Below are experts of layer 8 (counted from 0) of a mixture-of-experts language model. Rows are named router (the router's row for the expert), up (a neuron's input weights, with its number) and show model dimensions 0-63. Each number is 128 + 24 x the weight over its row's rms, rounded and kept within 0 to 255.
Before each expert's rows: "mostly gets" lists some tokens that are sent to it at least half of the time. This comes from a sample of Wikipedia text that the model never trained on.

# expert 2
mostly gets: " an", ".5", " 1,", ".0", ".4", ".8"
router [123 116  94 145 120 106 141 102  96 144  95 108 153 119 123 133 153 145  90  82 144 121 121 184 192 119 122 151 113 150 153 139 145 124 123 134 136 171 149 155 152 115  83 137 140 150 152 153 135 117 122 137 150 135  79 108  87 124 151  83 120 139  89 129]
up0 [ 97 122 107 128 156 127 122 116 177  79 142 171 164 208 132 157 130 117 102 114 108 122  92 102 137  82 106 130  75 122 116 146 165 146  97 166 141 148 119 150 146 111 129 148 109 122  75  55 128  97 169 176 123 140 139 131 124 142 156 144 100 111 138 139]
up1 [142  78 129 146  91 120 110 146 131 139 141 120 119 149  60 156 115 147 163 110 132 171 137 108  90 144 106  96 119  89 148 103 148 125 141 157  91 154 113 116  85 146 133 124 132 140 105 103 130 143 123 165 113 143 133 151 157 158 164 178 166 112 155 143]
up2 [161 127 170 137  98 150  84  81 119 124 109 162 104  96 105 121 123 129 117  90 133  91 168 111 158 146 125  72 124 123 123 133 126 110  83 134 120 125 112 124 161 114 140 126  89 130 125 119 119 134 143  80 127 164  92 153 140 125 152 145 155 126 152 148]
up3 [115 126 110 122 126 117  88 147 124 139 106 166 117 151 173 166  87 145 156  88 139 119 128 131 123 123 103 106 136 101 137 171 118 149 132 181 124 113 127  76 126  96 109 107 147 176 114  95 133 146 125 151 133 125  96 135 126 160 109 147 134 123 137 139]
up4 [105 120 140 152 115 151 117 117  81 123 116 168 127 115 127  97 149 128 128 127 163 128 142 108 152 146  79 152 110 108 125  98 144 117 157 204 119 149 100 141 139 103 131 146 118 133 123 139 121 103 116 106 125 106 100 113 127 172 150 155 156 125 131 107]
up5 [131  99 128 119 112 111 116 179 136 123 147 113 112 109  81 141 158 138 132 118 148 159 131 126  97 132 155 147 110 121 103 115 141 148 114 111 144 136 103 128 172 113 174 160 124 119 112 116 132 117 125 142 164 139 133 114 101 113 167 137 170 149 106 114]
up6 [119 168 112 117 128 123  85 155 109  91 128 137 130 139 143 172 117 142 118 123 137 139 129 105 144 159  79 111 119 138 148 169 164 115 118 112  78 148  81 102 140 103 178 118 137 136  98 154 118 113 104 157 115 117 122  73 138 158 171 112 167 150 113 110]
up7 [ 92  88 102 104 139 108 147 115 158 118 101  83 140 150 127 140 116 149 156 142  95 147 139 122 146  81 150  92 148 121  96  88 177 140 166 189 112  97 165 116  99 129  93 131 120 150 169 144  89 103 126 150 168 107 136 150 116 122 143 164 124 138 100 136]
up8 [143 153 103 122 144 145 133  87 168 141  93 144 131 106 107 150 172 148 150 143 104 158  76 157 167 139 143 136 101 119  96  82 140 101 113 127 117 129 142 116 150  89 147 106 122 139 135 172 160 115  77 156 166 110 128  87 157 118 136 143 163 147 156 124]
up9 [123  85 151 120  67 130 142 143 119 121 135 155 149  99 153 111 108 137 117 161 142 136 113 125 116  92 102 141 155 121 105 120  82 129 109 156 126 119 165 140 170 135 131 116 163 132 117 129 106  98 112 132 128 131 131 104 152 153 116 136 165 138  78 124]
up10 [109  83 139 131 111 133 104 146 141  74  66 120 143 155 115 161 129 110 136 111 124 137 100 108 155 146 121 133  93 137 131 114 119 121 164 184 126 161 125 128 133 140 113 136 131 187  93  96 159 149  87 133 145 120  74 161  93 169 126 153 132 113 131  94]
up11 [142  94 134  94 127 149 104  92 125 130 183 138 116 125 138 111 148 164 137 122 141 115 175 140 133 116  57 122 132 126 164 149 138 116 135 103  67 142 160 128 177 139 118 143 121 112 137 126 126 133 118  94 131 164 136 146 132 152 139 143 141 156 122 120]
up12 [148 129 115 146 108  87 112 114 106 111 122 152 143 127 114 124 146 154 155 127 109 163 108 151 148 142 145 160 125 137 166 115 112 116 160 125 109 153 157 125  83 170 158 133 101 120 141 127 138 130 138 155 108  86 195 138 129 151 109 146 127 173 151 107]
up13 [177  96 129 147  98 137 142 152 114 140 100  93 114 110 139 122 147 154 124 111 104 154  72 118 124 128 142 143  63 130 100 136 123 148 130 117 160 122 106 149 135 121 141 134 124 129 118 121 139 104 133 145 191 124 117 135 107 134 130 127 147 144 157 106]
up14 [121 105 125 124 137 112 121 139 133 153 103  74 112 107 117 138 126 148 136 127 111 128 170 116 120 131 144  93 131 123  65  94 164 137 128 168 106 142 151 119  86 130 121 105  67 170 143 111  84  90 136 133 148 110 124 127 102  98 133 129 150 138  98 129]
up15 [136 107 101 123  76 167 159 103 112 141 118 145 153 122 123 116  98 128 148  98  69 119 142 112 148 124 119 103 125 110 153  99  68 124 145 173 105 175 133  97 150 124 148 134 148 149 113  52 115  99  97 121 126 154 118 181 137 172 152 153 141 144 114 142]
up16 [186 124 138 167 125 137  83 163 158 162 123 114 139 104 101 121 184 132 129 136 123 152  77  96 117 128 149 138 133  98 125 125 182 122 140 164 171 165 121 167 115 135 140 128 125 121 116 150 122 114 103 129 163 128 154 121 148 125 151 141 157 136 159 123]
up17 [153 149  75 114 136  93 111 106 188 125 115 152  95 130 143 131 130 117 149 111 147 132 147 135 140 118 109 149 161 121 135 124 151 143  83 108 100 132  94 112 127 105 120 105 140 120 153 168 125 125  66 133 144 117 131 105 151 128 112 155 156 139 111 114]
up18 [172 146 136  79 119 108 100  86 100 120 101 113  74 123 123 117  96 132 107 114 119 149 145 134  78 119 135 122 153 112 138 118 125 124 114 121 127 120 157 133 102 121 121 140 128 118 126 101 135 158 119 147 128 134  97 161  88 131 124  98 137 112  84 140]
up19 [106 167 122 131 115  87 150 123 152 142 109 134 114 148 117  99 100 161  95 146  47 164 140 117  99 107 149 124 141 119 129 124 145 121 104 134 114 119 103 145 112  99 147 126 150 122 175 129 119  81 137 192 143 130 118 104 128 115 181 160 151 152 134 140]
up20 [127 135 120 158 120 118 113 145 117 127 178 109  98 161  84 142  75 123 147 128 123  92  98 131 137 122 137 171 103 151 108  66 106 118 114 129 164 147 175 114 112 158 144 128 123 138 115 160 134 124  90  92 135 137  96 120 119  95 172 117 182 159  94 136]
up21 [184 137 146 122 117 162  79 171 114 133 171 135 129 143 140 146 110 134  95  77 138 144 108 106 106 103 172 103  94 117 110 150 137 149 123 143 134 119  90 110 113 122 136 112 109 140 131 135  83 153 134  66 122 125 131 139 137 156 117 111 138 118  89 166]
up22 [116 159 125  88 149 144 179 124 127 110 155 140 139 140  88 118 130 182 125 112 156 125 114 122 152 127 167 128 134 152 139 144 103 121 141 123 136 157 144 114  95 113 151  64 114 115  86 104 107  81  93 135 140 124 124  79 182 136 121 142 160 136 122 141]
up23 [131 154 124 168 128 154 110 144 141 142 126 125 113 142 121 163 150 121 128 159 150 149  90  75 128 111 151 145 157 130 104  97 126 164 138 178 113 125 134 173 135 139 131 126 137 139 103 162 163 118 139 125 163 133 109  97 116 132 133 102 166 138 107  92]
up24 [121 115 102 148 126 121 112 131 122  94 172 168 141 141 147 170  94 164  90 137 125 163 176  98 170  89 154 114  82 107 123 140 109 107  84 128 135 147 131 129  78 172 154  95  74 118 133 118 144 107 138 112 148 104 107 147 158 169  87 125 143 166 137 116]
up25 [128 153 129  99 110 129 138 151 128  95 100 110 146 186 142 113 121 146  86  93 130 149 131 175 169 132 125 143 167 141  92 132 179 124 154 190 147  92 162  96 134 110 132 114 154 106  78 131 144 131 121  87 107 146 114 153 118 128 110 117 154 114 114 174]

# expert 0
mostly gets: " He", " Ram", " Michael", " Daniel", " She", " This"
router [135  97 139 167 129 135 150 117  88 154 137  89 164 101 140 140 129 133  87 111 138 109 116 184 186 104 144 138 112 132  88 127 139 144 113 132 173 130 126 163 151 128  71 114 138 134 139 154 128  94 114  95 126 106 111 146 107 117 158  88 105 138 121 125]
up0 [110 109 169 138 122 124 146  61 103 141 110 120 145 139 137 130 136 108 111 124 113 121  90 136 112 149 134 157 134 105 116 156 107 134 205 145  83 131 138 159 157 142 154  90  67 141 141 154 164 135 132 173 145 121 134  95 128 155 114 157 135 136 127 146]
up1 [149 127 104 157 144 125 136 112 154 129 129  96 147 167 122 147 159 148 123  96  90 129 113 147 170 116 116 128 125 107 115 175 143 132  76 131  86 133 135 111 159 102 141 146 127 110 148 143 116 140  65 136 131 146 101 150  88 177 142 160 154 167 107 145]
up2 [117  96 104 156 133 141 131  94 132  91 126 127 126 161 106 133 121 128 105  97 118 136  95 163 139 201 131 108  90  85 152 104 100 107  95 120  52 139 135 101 141 106 126 122 139 146  94 105 169 161 125 126 151 109 105  94 137 144 152 144 156 183 112 154]
up3 [ 79 151 137 117 122 126 124 112 116 167 131 127 110 173 107 165  82 120 112 144  67 123 110 147 104 136 145 157 130 149 133 133 144 114 168 139 125 142 141 136 120 108 121 103  56 153 109 108 125 104 143 150 143 165 115 105 127  80 172 133 140 194 160  94]
up4 [151  87 138 107 111 149  90 111 136 150 140 151 102 132 102 137  74 116 127 136  68 102 169 142 153  62 141 124 140 147 135 127 134 146 143 155 136 127 140 147 116 120 152 119 107 147  87 122 119 102  75 133 137 130 171 146 164 119 110 153 156 150  93 155]
up5 [ 97 168 124 108 121 125 131 113 124 131 130 105 128 140 116 124 117 195 130 109 115 152 159 125 144 140 134 130 151 121 140 120 151  99 135 133 138 117 115  95 123 117 152 112 160 139 126 115  85 102 154 161 175 136  72 120 133 132 163 119 145 122 129 173]
up6 [105 138 124 135 165 124 138 100  88 164 132 161 128 126 141 172 129 119 132 104 111 123  88 131 143 139 115 144 106 131 139  93 116 147 129 133  98 126 208  97 104 130 140 135 118 110 107 113 123 112 134 134 115 158 109  99 123 160 149 121 156 148 123 133]
up7 [133 120 104 102 164 127 135 136 141 130  87 176 108 154 107 120 143  98 104 103 148 116 132  69 145 115 104 120 140 132 117 130 193 116 133 132  89 134 143 149 167 101 154 113 128 116 132  78  76 166 123 128 131 132 141 156 113 121 146 142 147 136 114 118]
up8 [128 102 122 154  95  97  91 128 169 150 128 149  87 104  86 183 144 135 144  85 151 114 143 113 123 132 126 154 115 126 104 117 132 101 144 119  94 147 134 110 100 161 147 139 144 104 109 149 108 133 127 153 175 100 128  83 145 105  96 155 117 166 138 129]
up9 [154 130 106 130 125 137 132  81  95 164 153 145 167 148 114 170 109 139 142 124 130 140 144 123 119 102 129 157 139 130 133  87 143  95 129 154 118 114 152 149 131 161 124 161 102 110 164 123 131 174 168 120 121 106 132  95 111 125 156 145 161 143 151 196]
up10 [163 121  94  92 137 115 129 140 138 131 120 138  98 168 121 145 115 168 110 110 120 131 159  82 132 157 128 116 102 118 166 153 169  85 154 109 138 114 129 134 149 116 142  87 115 129 116 113  97 175 133 112 143 146 128 121 129 123 118 131 110  96 123 128]
up11 [117 147 141  92 127 105 161  85 112 109 139 150 153 154 116  92 136 107  99 104 124 129 104  96 101 110 105 135 114 169 108 143 144 116 135 134  73 139 152 145 132 111 113  89 118 156  65  91 161 131 144 144 122 145 126 107 155 150  84 132 113 125 123  97]
up12 [ 98 131  91  81 143 111  99 137 130 131 126 177 136 112  85 126 113 133 132 131 108 170 114  94 116 101 121 109 110 134 153 148 146  87 131 163 143 136 150  75 109 137 149  81 131 149  88 102  88 113 119 114 153 161 109 106 101 125 129 130 130 153  87 160]
up13 [135  94 102 112 137 104 119 155 112  81 133 131 164 177 105 125 108 126 104 127 109 137 165 105 116 143 114 114 104 143 148 137 114 108 145 118 103 134 167 107 181  89 119 140 111 123 145 109 149 122 172 111 110 125 160  88 124  93 117 112 115 142  90 149]
up14 [175 130 117 119 102 102 127 154 130  73 124 140  88 147 111 133 140 138  86 151 149 161 164 154  93 114 106  75 134 119 158 196 111 122 180 115 123 167 127 111 104 139 174 117 125 114 112 123 109 117  83 156 152 123  87 120 128 122 131 161 118 141 140 110]
up15 [149  87  95 135 124 118 155 164 152  95 131 168  94 143 110 147  93 154 100 122  90 137 130 123 147 133 147  98 114 106 191 137  90 128 155 122 139 114 109  87 136 155 119 134 130 133 144 171 125 116 138 130 114 129  72 129 130 157  96 120 130  96 126 133]
up16 [115 156  65 117 161  96 103 123 103 148 110 111 104 146 111 121 133 115 159  89 152  90 108 143 143 155 150 105 128 115 108 121 135  95 100 127 106 124 161 131 130  71 129 139 123 149  93  96 137 122 127 113 161 143  79 140 154 175 132 151 126 143 122 103]
up17 [143  95 168 120 104 100 182 125 103 135 111 149 119 179  70 125 155 137 120 133 111 137 120 110 135 145 119  90  71 120 145 104 123 124 121 128 126 131 156 120 133 115 163 126 119 153 116 149 117 141 142 177 191 121 156 126 155 169 132 155 128  99 135 131]
up18 [169 151 106  81 127 151 100 127 156 122 140 136  79 122 108 146 140 107 130  72 125  86 126 143  97 118 140 132  71 128 133 113 135 130 128 120 153 148 122 134 121 128 121 142 119 195 114 127 113 145 148 181 181 123 122 127 115 127 113 167 152 131 134  94]
up19 [171 169 131 130 108 112 121 111 152 149 114  96 123 111 125 141  91 148 145 105 111 170 123 174 122 126 145 100 133 126 140 146 133 102 114 130 158 116 111 113 135 172 188 152 134 142  90 124 103 143 129 150 128 172  92  99 108 122 139 114 124 114  86  84]
up20 [135 172 152 119 120  92  76 119 125 124 104 173 104 121 111 162 102 166 112 121  93 133 126  95 151 155 143 148  84 150 117 143 127 116 151 126 117 143 144 151 116  85 130 104 116  99  92  60 143 179 121 112 105 123 118 160 144 181  80 121 122 119 132 155]
up21 [140 134 129 159 135  69  83  95 131 180 142 158 134 172  97 140 188 114  98 117  93 141 138 137 118 156 139 120 124 157 142 135 162 154 108 161 129 133 153 123 102  91 151 135 131 166  94  93  98 159 124 137 166  91 125 163 115 152 142 147 152 162 110 131]
up22 [142 153  86 111 122 116 145  92 116  92 147 139 144  88 120 139  90 143 140 112 149 130 106 102 121 164 114 137  86 117 111 138 185  97 104 121  96 128 152 156 158 173 157 100  88 116 128  96 149  93 129  89 132 134  98 112 127 121 142 125 146 139 131 143]
up23 [151 151 161 155  93 137 120 144 157 113  98 151 114  73  92 117 136 158 127 121 125 150 118 124 107 107 112 105 107 105 100 112 135  88 137 103 120 128 128 123 126 146 160 139 150 164  84 145 117 166 121 103 152 145 129 150 100 161 110 137 119 164  67 116]
up24 [151 171 142 154  83 155 158 108 120 142 136 113 160 112 116 146 121 124 127 153 112 137 119 125  86 137 114 126 110 118 138 136 123 122 123 130 109 161 132 111 165 107 129 108 109 139 151  88 140 148 134 134 133 116 128 105 106 134 189 113 145 144 159 118]
up25 [139 158 119 107 170 123 109 105 131 120 125 103 151 114  94 163 124 198 128  91 165 122 118 154 157 187  99 151 123 109 120 149 156 128 114 145 105 162 165 109 124 129 127  97 122 106 128 141 129 151 136 138 180  95 150 126 151 134 138 135 151 122 121 124]

# expert 1
mostly gets: "==", "===", "\n", "|", " ==", "\n "
router [139 127 118 141 128 173 156 118 103 118  93 107 152  88 148 147  96 173 109 129 125 158 125 170 156  81 115 158 102 108 108 118 140 113 125  86 133  84 158 161 141 169 111 149  90 122 126 136 127 117 128 122 155 170 115 120 151  99 124 118 108 158 116 123]
up0 [ 84 113 142 147 149 127 140 147  99 153 169 138 145 107  83 115 100 129 119 139 115 129  91 114 146 107  78 118  75 102 117 108 124 125 113 124 116 169 137 115 138  88 115  98 167 152  98  92  95 126 139 154 113 133 143 135 121 129 179 150 116 123 139 143]
up1 [132 107 120 141  89 101 141 131 164 148 128 108  86 154 127 157 133 106 172 111 130 141 119 163 144 135 136  98 125 117  94 134 124 134 119 152  89 120 135 125 159 148 112 126 140 123  99 116 121 130 120 182 114 131 128 141 142 132 121  75 156 103 109 134]
up2 [112 140 135 175  95 138 137  81 108 124 122 112 164 123  95 128 124 117 116 119  61 156  99  88 110 109 120 170 120  77 117 110 125 130  96 115 165 117 137 110 147 116 117 144 158  90 135 121 136 102 107 179 106 146 132 119 123 151 109 154 122 110  97 155]
up3 [109 107 125 154 139 139 112  89 116 163 183 109  86 138 143 172 138 176 106 111 113 113  86 129 125 118 118 135  89 147 171 124 122  93 149 134 109 127 155 134 135 123 141 143 153 123 108 103 128 135 121 185 121 144 142 110  95 169 147 128 113  99 140 119]
up4 [115 110 136 145 109 107 167 137 107 137 145 126 154 134  95 122 164 149 123 128 138 143 132 154 101 123 160  79 107 132 181 142 148 118 115 117 141 149 119 114 125 125 103  85 126 132 127 148  94 127 158 178 142 136 111 126 100 124 142 147 164 119 146 126]
up5 [128 162  76  86 119 132 106 124 162 118 121 146 165 132 136 117 114 147 155 121 136 153 123 166 188 158 182 106 139 140 148 120 118 107 151 138 115 105 134 131 134 155 150 128  67 133 112 130 101 127 126 174  99 102 116 100 156 120 133 161 139 147 115 119]
up6 [127 136 119 140 159 138 146 157 155 149 119 137 139 134 151 173 162 115 108 119 116 107 131 131 127 153  96 135 172  93  80 105 121 117 192 128 101 218  83 138 126 134 153 100 123 136 142 136 175 124 139 122 138 106 129 113 157 158  75 122 129 131 119  87]
up7 [128 130 126 146 127 134 151 138 116 159 117 140  78 130 153 175 117 129 118  79 124 157 133 141 126 109  99 137 123 140 134 112 134 111 149 127 130 140 143  86 140 142 122 123 120 149  92 118  57 158 133 145 124 115 109 104 123 144 106 112 142 107 111 117]
up8 [120 132 137 178 152 125 152 111 123 143 143 137 158 137 106 141 104 127 114 136 109 121  90 161 122 188 143 135 108 157 107 135 120  95 148 118 120 105 127 124 135 165 138 131 138 114 155 175 159 145 135 159 144 119 138 118 147 181 163 102 140 138 144 103]
up9 [133 145 154 134  97 146 133  99 121 102 112 145 102 154 172 129 124 109  53 155 112 123  99 153 114 172  95 114 118  58 134 149 138 127 128 145 104 144 105 148 156 127 141 136 103 146  84 118 176  87 140 120 126 124  96 149 105 173 112 141 125 172 144 107]
up10 [ 96 118 136 142 155 126 130 141 145 179 110 109 160 129 138 164 161 144 135 129 145  79 132 106 135 118  78  89 132 100 130 141 152 135 156 137 146 157 210 124 121  97 149 139 132 142 142 151 103 127 152 143 164 144 140 175 153 142  75 132 129 173 140 109]
up11 [102 121 142 122 113 132  78 155 160  96 131 141  84 138 124 130 101 124 150  67 124  77  84 183 159 132 161 113 118 133 108 125  82 146 100 168 152 125 145  96 167 110 131 131 133 126 127 149 112 108 122 116 118 116 118 122 114 123 217  86 140 142 109 157]
up12 [127 103 152  95 112 143 119 135 116 151 134 155 130 131  75 116 152 134  71 144 107 114 150 126 124 114 158 174 103 122 114 108 154 108 185 111 108 128 143 112 140 151 161 117  98 134  99 114 144 140 114 149 104 134 106 130 133 144 135 182 132 129 110 141]
up13 [133 125 133 139 149 166 122 124 164 157 132 109 131 168 133 131 155 157 135 122  95  95  93 152 153 147 172 151 108 130 108 123 146 116 115 165 141 137 168  93  91  87 155  74 164 128  56 143 151 122 109 117 133 109 147 108 164 135 149 101 159 153 149 145]
up14 [146 170 168 129 109 158 135  96  89 140 152 119 152 115 136 140 150 123 126 106 122 144 112 136 112 168  93  86 148 131 156 151 107 116 134 111 132 150  97 146 125 153 102 137  84  97 118  84 106  94 144 149 122 120 162 150 168 126 124 135 143  94  91 153]
up15 [132 125 127 121 131 126  88 125 134 121 119 151 140 189  99 151 163 143 115 124 144 108 124 148 139 148 179 134  83 126 136 147 125  87 112 134 149 139 132 142 120 105 122  83 128 140 167  85 109 150 103 121 146  82 111 121 111  99 137 108 129 160 137 168]
up16 [129  87 105 148  97  85 125 116 170 156 105 156 104 156 145 165 131 139 142 132 125 128 124 136 185 110 112 135 112 111 135  97 109 113 119 125 134 120 153 110 113 133 104 123 137 129 136 180 108 167 116 139  96  76 120 162 108 132 159 159 133 150 137 171]
up17 [113 149 127 113 118 146 136 124 135 151  98 200 126 158 104 135 129 105 131 151  84 119 119 108 147  98  90 105 117  91 139 153 172 101  54 100 124 160 159  99  88 114 117 160 113 147 116 143 132 127 132 163 133  84 133 128 121 111 134 172 137 154 143 115]
up18 [137  99 115 160 121 125  95 108 100 168 130 166 138 116 138 133 111 142 110 138  89 128 110 135 144  98  78 120 114 105 152 122 138 132 132 113 114 118 120 122 142 116 150 104  52 155 105  76 102 144  92  85 155 124 130 137  94 125 119 141 120 149 144 123]
up19 [ 85 137 130 139 121 114 106  91 152 109 141 162  60 146 120 143 101 129 110 126 121 144  91 152 126 124 122 115 144 143 111 145 169 134 143 138  41 129 116 120  99 115 133 118  93 142 150 107 156  95 111 131 104  80  97 113 127 112 147 135 129 148 104 126]
up20 [123 118  90 127 112  88 128  93 121 118  91 183 146 167  95 134 149 161 116 112  95  99 141  60 127 140 146 167 137 145 125 116 143  89 141 121 133 131 149 152 118 173 128 132 114 165 111 126 113 158 134 133 134 133 118  76  86 134 123 165 169 123  78 123]
up21 [130 146 117 126 169  86  94  87 161 133 142 128 128  83 119 127 171 131 114 133 119  97  97 152 137 114 104 114  96  74 139  92 137 136 120 111 103 121 112 148 143 115 103 118  98 121 130 125 141 118 152 100  98 138  93  91 105 131 112 157 117 126 155 167]
up22 [168 164  81 155 133 108 125  90 145 153  56 136 138 136 149 116  91 163 127 117  87 139 138 109 131 146  98  97 112 153 148 154 108 103 153 101 146 124  97 116 149 143 181 106 123 154 141 141 163 167  98 118 148 103  90  92 129 143 112 129 109 166 141 161]
up23 [159 105 124 137 121 154 154  98 115 124 137 137 130  98 112 136 105 105 137 149 109 124 111 122 131 105  75 127 102 120 100 128 143 129 110 138 138 119 138 128 150 109 148 114 110 100 128 105 125 105  73 151 176  77 178 126 104 122 116 148 120 144 150 185]
up24 [111  90  95  91  95 157 125 164 126 143 149 121 129 130 135 130 123 136  85  98 141 136 171 132 159 127 170 151 117 103 141 102  80 119 157 154 185 129 112 169 126 150 159 116  99 139 134 149 145 113 131 150 146 135 104 155 127  98 139  90 128 133 120 170]
up25 [155 147 127 145 119 115 105 111 169 153 110 152 143  97 142 181 135  98 157  74 134  96 161 122 120 133 125  99  94  73 127  88 100 132  92 133 136 129 133 132 108 122 152 141 141 102  94 167 137 122 166 134 125 137  82  95 171 117 152 127 127 150 147 103]

# expert 3
mostly gets: " has", " out", "ag", "ch", " have", "og"
router [ 92 141 139 155 171 116 188 101 113 151 132  93 171 103 119 117 136 151  79 151 110  86 118 162 164 143 159 155 119 132  80 121 164 171 118 179 151 154 144 136 132 123 110 105 135 135 120 141 132  93  79 123 129 113 132 118 158  97 126 108 119 112 119 140]
up0 [125  90  91 106 143 102 146 117 172 201 108 116 153 119 138 160  75  69 118 117 128  97 137  89 113 162 154 113 120 150 116  72  92  88 157 143 117 173 127 152 111 140 109 139 124 131 112 119 100 157 128 153 129 150  98 136 143 120 118 176 120 164 159 113]
up1 [ 95 141 100 162 122 112 126  80 154 150 151 140  90 123  95 133 170 159 122 128  86 129 106 112 137 132 119 135 123 112 123 143 122 100 136 137 120 152 126 144 118 117 167  72 110 119 157 147 131 171 138  87 119 127 122 104 134 159 106 129 105  85 139 140]
up2 [143 124 126 106 122  86 165  84 105 101 127  95 129 122 146 125 132 128 168 100 106 115 100 129  98 136 114 124 142 119 112 173 141 156 140 157  83 178 111 133 147 141 145 107  93 164 119 107 141 158 104 128 159 121 127 152 134 166  90 139 121  99 111 117]
up3 [ 98  98 164 112 126 168 107 123 152 170 114 139  59 139 144 124 130 117  90 128 109 117 132 123 122 145 135 145 165 110 136 100 111 114 115 147 121 169 120 108 124 146 162 160 119 151 109 181 130 131 119 128 124 112 119 122 147 133 131 165 125 126 137 126]
up4 [146 103 116 130 113  99 141 168 130 133  91 106 118 140 156 133 128 111 148  73 103 122 122 134 176 137 107 101 117 106 140 156 106 116 122 169 120 181 141 146 147  85 142 155 129 140 115 103 137 135 124 171 176 132  98 114 126 111 122 176 144 143 161 114]
up5 [133 149 111 127 152  98 135 115 140 139  91 103 134  79  76 112 151 142 124 104 181 156 166 117 117 129 116 124 139 114 165 105 151 136  94 123 146 125 159 121 120 123 111 153 119 160 118 121  66 132 121 128 100 147 101 125 106 127  99 155 127 141 136 125]
up6 [128 121 101 123  95 173  75 140 144 154 135 156 139 138 143 152 118 157 128 121  93 106 169 110 127 144 149 110 136  78 157  96 134 130 124 148 147 149 164 112 109 131 172 118 142 108 133 154 128 200 141 174 182 164 120 146 138 119 141 102  97 133 123 152]
up7 [119 142 130 103 165 131 151 119 175 114 110 120 133 123 126 128 171 135 125 134 118 153 105 139 140 110 164 116  93 100 148 170 129 122 153 107  81 145 126 122 127 110 144  83 117 130 103 123 162 118 134 159 120 100  77 112 150 150 110 107 170 156 100 204]
up8 [129 144 109 126 148 126 102 119 127 139 147 154 139  53 138 129 149 117 115 103 129 143 119 110  81 168 145  94 140 102 136 134 125 128 117 149 140 136 131 119 120 150 133 167 135 142 104  98 126 164 141  82 110 134 120 151 161 114 145 153 182 129 132 181]
up9 [146 154 109 108 132 135 145 126 123 115 135 143 133 108 113 176 131 141  71 126  97 122 134 124 155 116  99  96  82 127 111  98 110 117 114 143 110 103 127 148 154 154 158 162 129 136 101 154 184 150 123 137 181  92  96 131 139 115 149  91 120 113  86 164]
up10 [167 120 142 152 170 115 159 134  82 102 126 160 105 146 111 110 163 148 118 139 119 130  99 144 104 125 141 118 121 111 111 122 130 146  99 167 161 114 157 101 124 105 119 128 125 103 102 104 197 109 138 150 144 126  97 140 145 139 100 135 144 110 133 123]
up11 [104 152  90 144  93 103 154 108 136 130 133 121 103 135 151 161 117  94 110 109 140 146 148 130 143 155 145 128 143 132 143 105 107 138 145 125 120 137 117 117 131 121 122  92 112 115 145 127 168 171 125 132 153 186  88 137  81 145 143 128 158  97  85 105]
up12 [156 123 130 118  78  89 120 117  85 172 103 120 102 104  98 117 107  96 137 120 100 145 138 131 106 168 101 137 145 126 177 152 151 124 118 155 118 123 168 149 126 156 100 120 131 157 124 143  84 156 111 127 162 140 124 120 160 135 135 124 182 143  89 134]
up13 [ 94 161 124 116 142 100 115 146  59 117 138 165 125 142 132 141 116 153 118 131 148 121 141 149 121 149 111  89 130 113 139 152 157 156  79 110  84 177 120 127  87 175 125 103 119 126  90 139 122 126  63 164 125  91 136  97 115 115 152 145 110 107 101 139]
up14 [139 152  92  97 140 113 133 135 116 114 130 129 177 137 112 141 109 116  76 128 154 101  93 139 123 126 108 131  86 140 136 161 134  98 132 105  96 120 172 121 103 117 133 121 137 149 104  90 158 129  89 102 149 148 116 107 141 139 179 105 116 173 109 157]
up15 [159 129  98 104 148  92 107 155 100 129 138 177 144 143 118 141 127 141 101 110 101 126 136 100 140 145 103 105 133 123 148 147 177 129  94 156 120 135 182 114 142 187 125 133  91 103 109 100 110 136 155 116 192  66 181 151 164 108 145 149 149 137 119 113]
up16 [151 135 144 168 118 100 138 144 151 113 117 135 151 147 107 168 148 145 164 112 137 133 103  99 129 113 157 108 138  86 156  89 143 129 164 128 146 129 165 160 125 155 162 147 142 137 129 155 108 141 107 132 143 120 150 139 134 127 147  89 132 109 112 131]
up17 [138  95 133 149 132 122 155 137 137 161 106 139 153 146 119 137 153  76 139 129 161 118  73 132 138 123  81 153 118  87 143 113 162 109 172 130 169 130 112 110 124 127  99 108 122 118 161 104 169 168 175  94  81 127  87 134 175 124 153  87 134 133 110 140]
up18 [139  82 128 126 121 139 131 123 127 137 143 140 136 124 107 146  91 154 106 138 154 133 154  93 136 146 150 140 133 146  92 155 160 121  85 151 139 131  93 115 158 155 133 136  90 124 119 181 112 142  70 156 145 159 138 106 144 142 110 145 154 118 147 107]
up19 [150 108 142  73 115  89 104 138 129 125 145 119 148 131 142 114 132 125 146 104 137 141 133 109 135 105  96 158 106  92 112 126 168 130 136 109 114 124 148  72 123 103 113 137 188 109 133  94 106 142 107 111  94 128 132 127 125 133 116 127 170 156 157 127]
up20 [128 162  92 121 138 129 128 103 144 140 107 124 126 151 107 171 104 158 164 114 117 135 154 147 139 128 122 137 115 153 170 113 135 153 125 160  94 146 109 130  92  94 132 112 110 120 108 109 111  97  83 171 153 128  73 145 121 144 166 109 146 174 136 130]
up21 [172 122 140 153  84 122  59  95 160 113 124 105 126 150 134 130 110 134 146 143 101 128 159 131 140 130 155 132  93 146 137 122 114 116 102 168 159 127 134 112 171 120 141  79 120 121 106 112  96 124 123 110 150  95 132 126 117 116 112 159 157 114 135 165]
up22 [122 121 124 113 176 117 179 107 131 146  90 122 134 121 101 123 124 177  89 125 121 153 142 121 141 108 124 124 140  91 114 167 133 147 130 141 113 137 129 156 153 150 150 131 106 150 126 114 159 100 147 122 134 120 112 117 161 135  94  99 141 139 128  76]
up23 [118  94 100 115 153 134 157 117 148 157 162 139 167 106 138 129 107 101 120 152 109 141 131 140  99 132 117 139  85 150 140 153 147 106  98 133 153 161  89 133 105 160 147 144 113 137 114 134 184 135 145 144 137  86 135 131 117 132 139 149 125 150 112 149]
up24 [106 132 145 134 109  98  61 107 145 148 128 139 171 141 167 125 123 166 124 142 127 119 136 129 135 174 117 139 120 126 163 173  80 129 127 135 113 117  95 100 140 129 156 138 122  82 123 148 159 123 104  90 125 146 114 143  93 190 108 135 128 118 120 121]
up25 [127 106  97 130 113 149  88 100 168  90 156 150 141 104  99 188 127 137 124 130 158 128 160 131 110 129 168 120 152 103 115 136 133  90 108 106 138 143 167  99 105 112 141 120 125 142 124  90 138  75  88 162 109 124 132  77 137 137 170 121 162 162 149 121]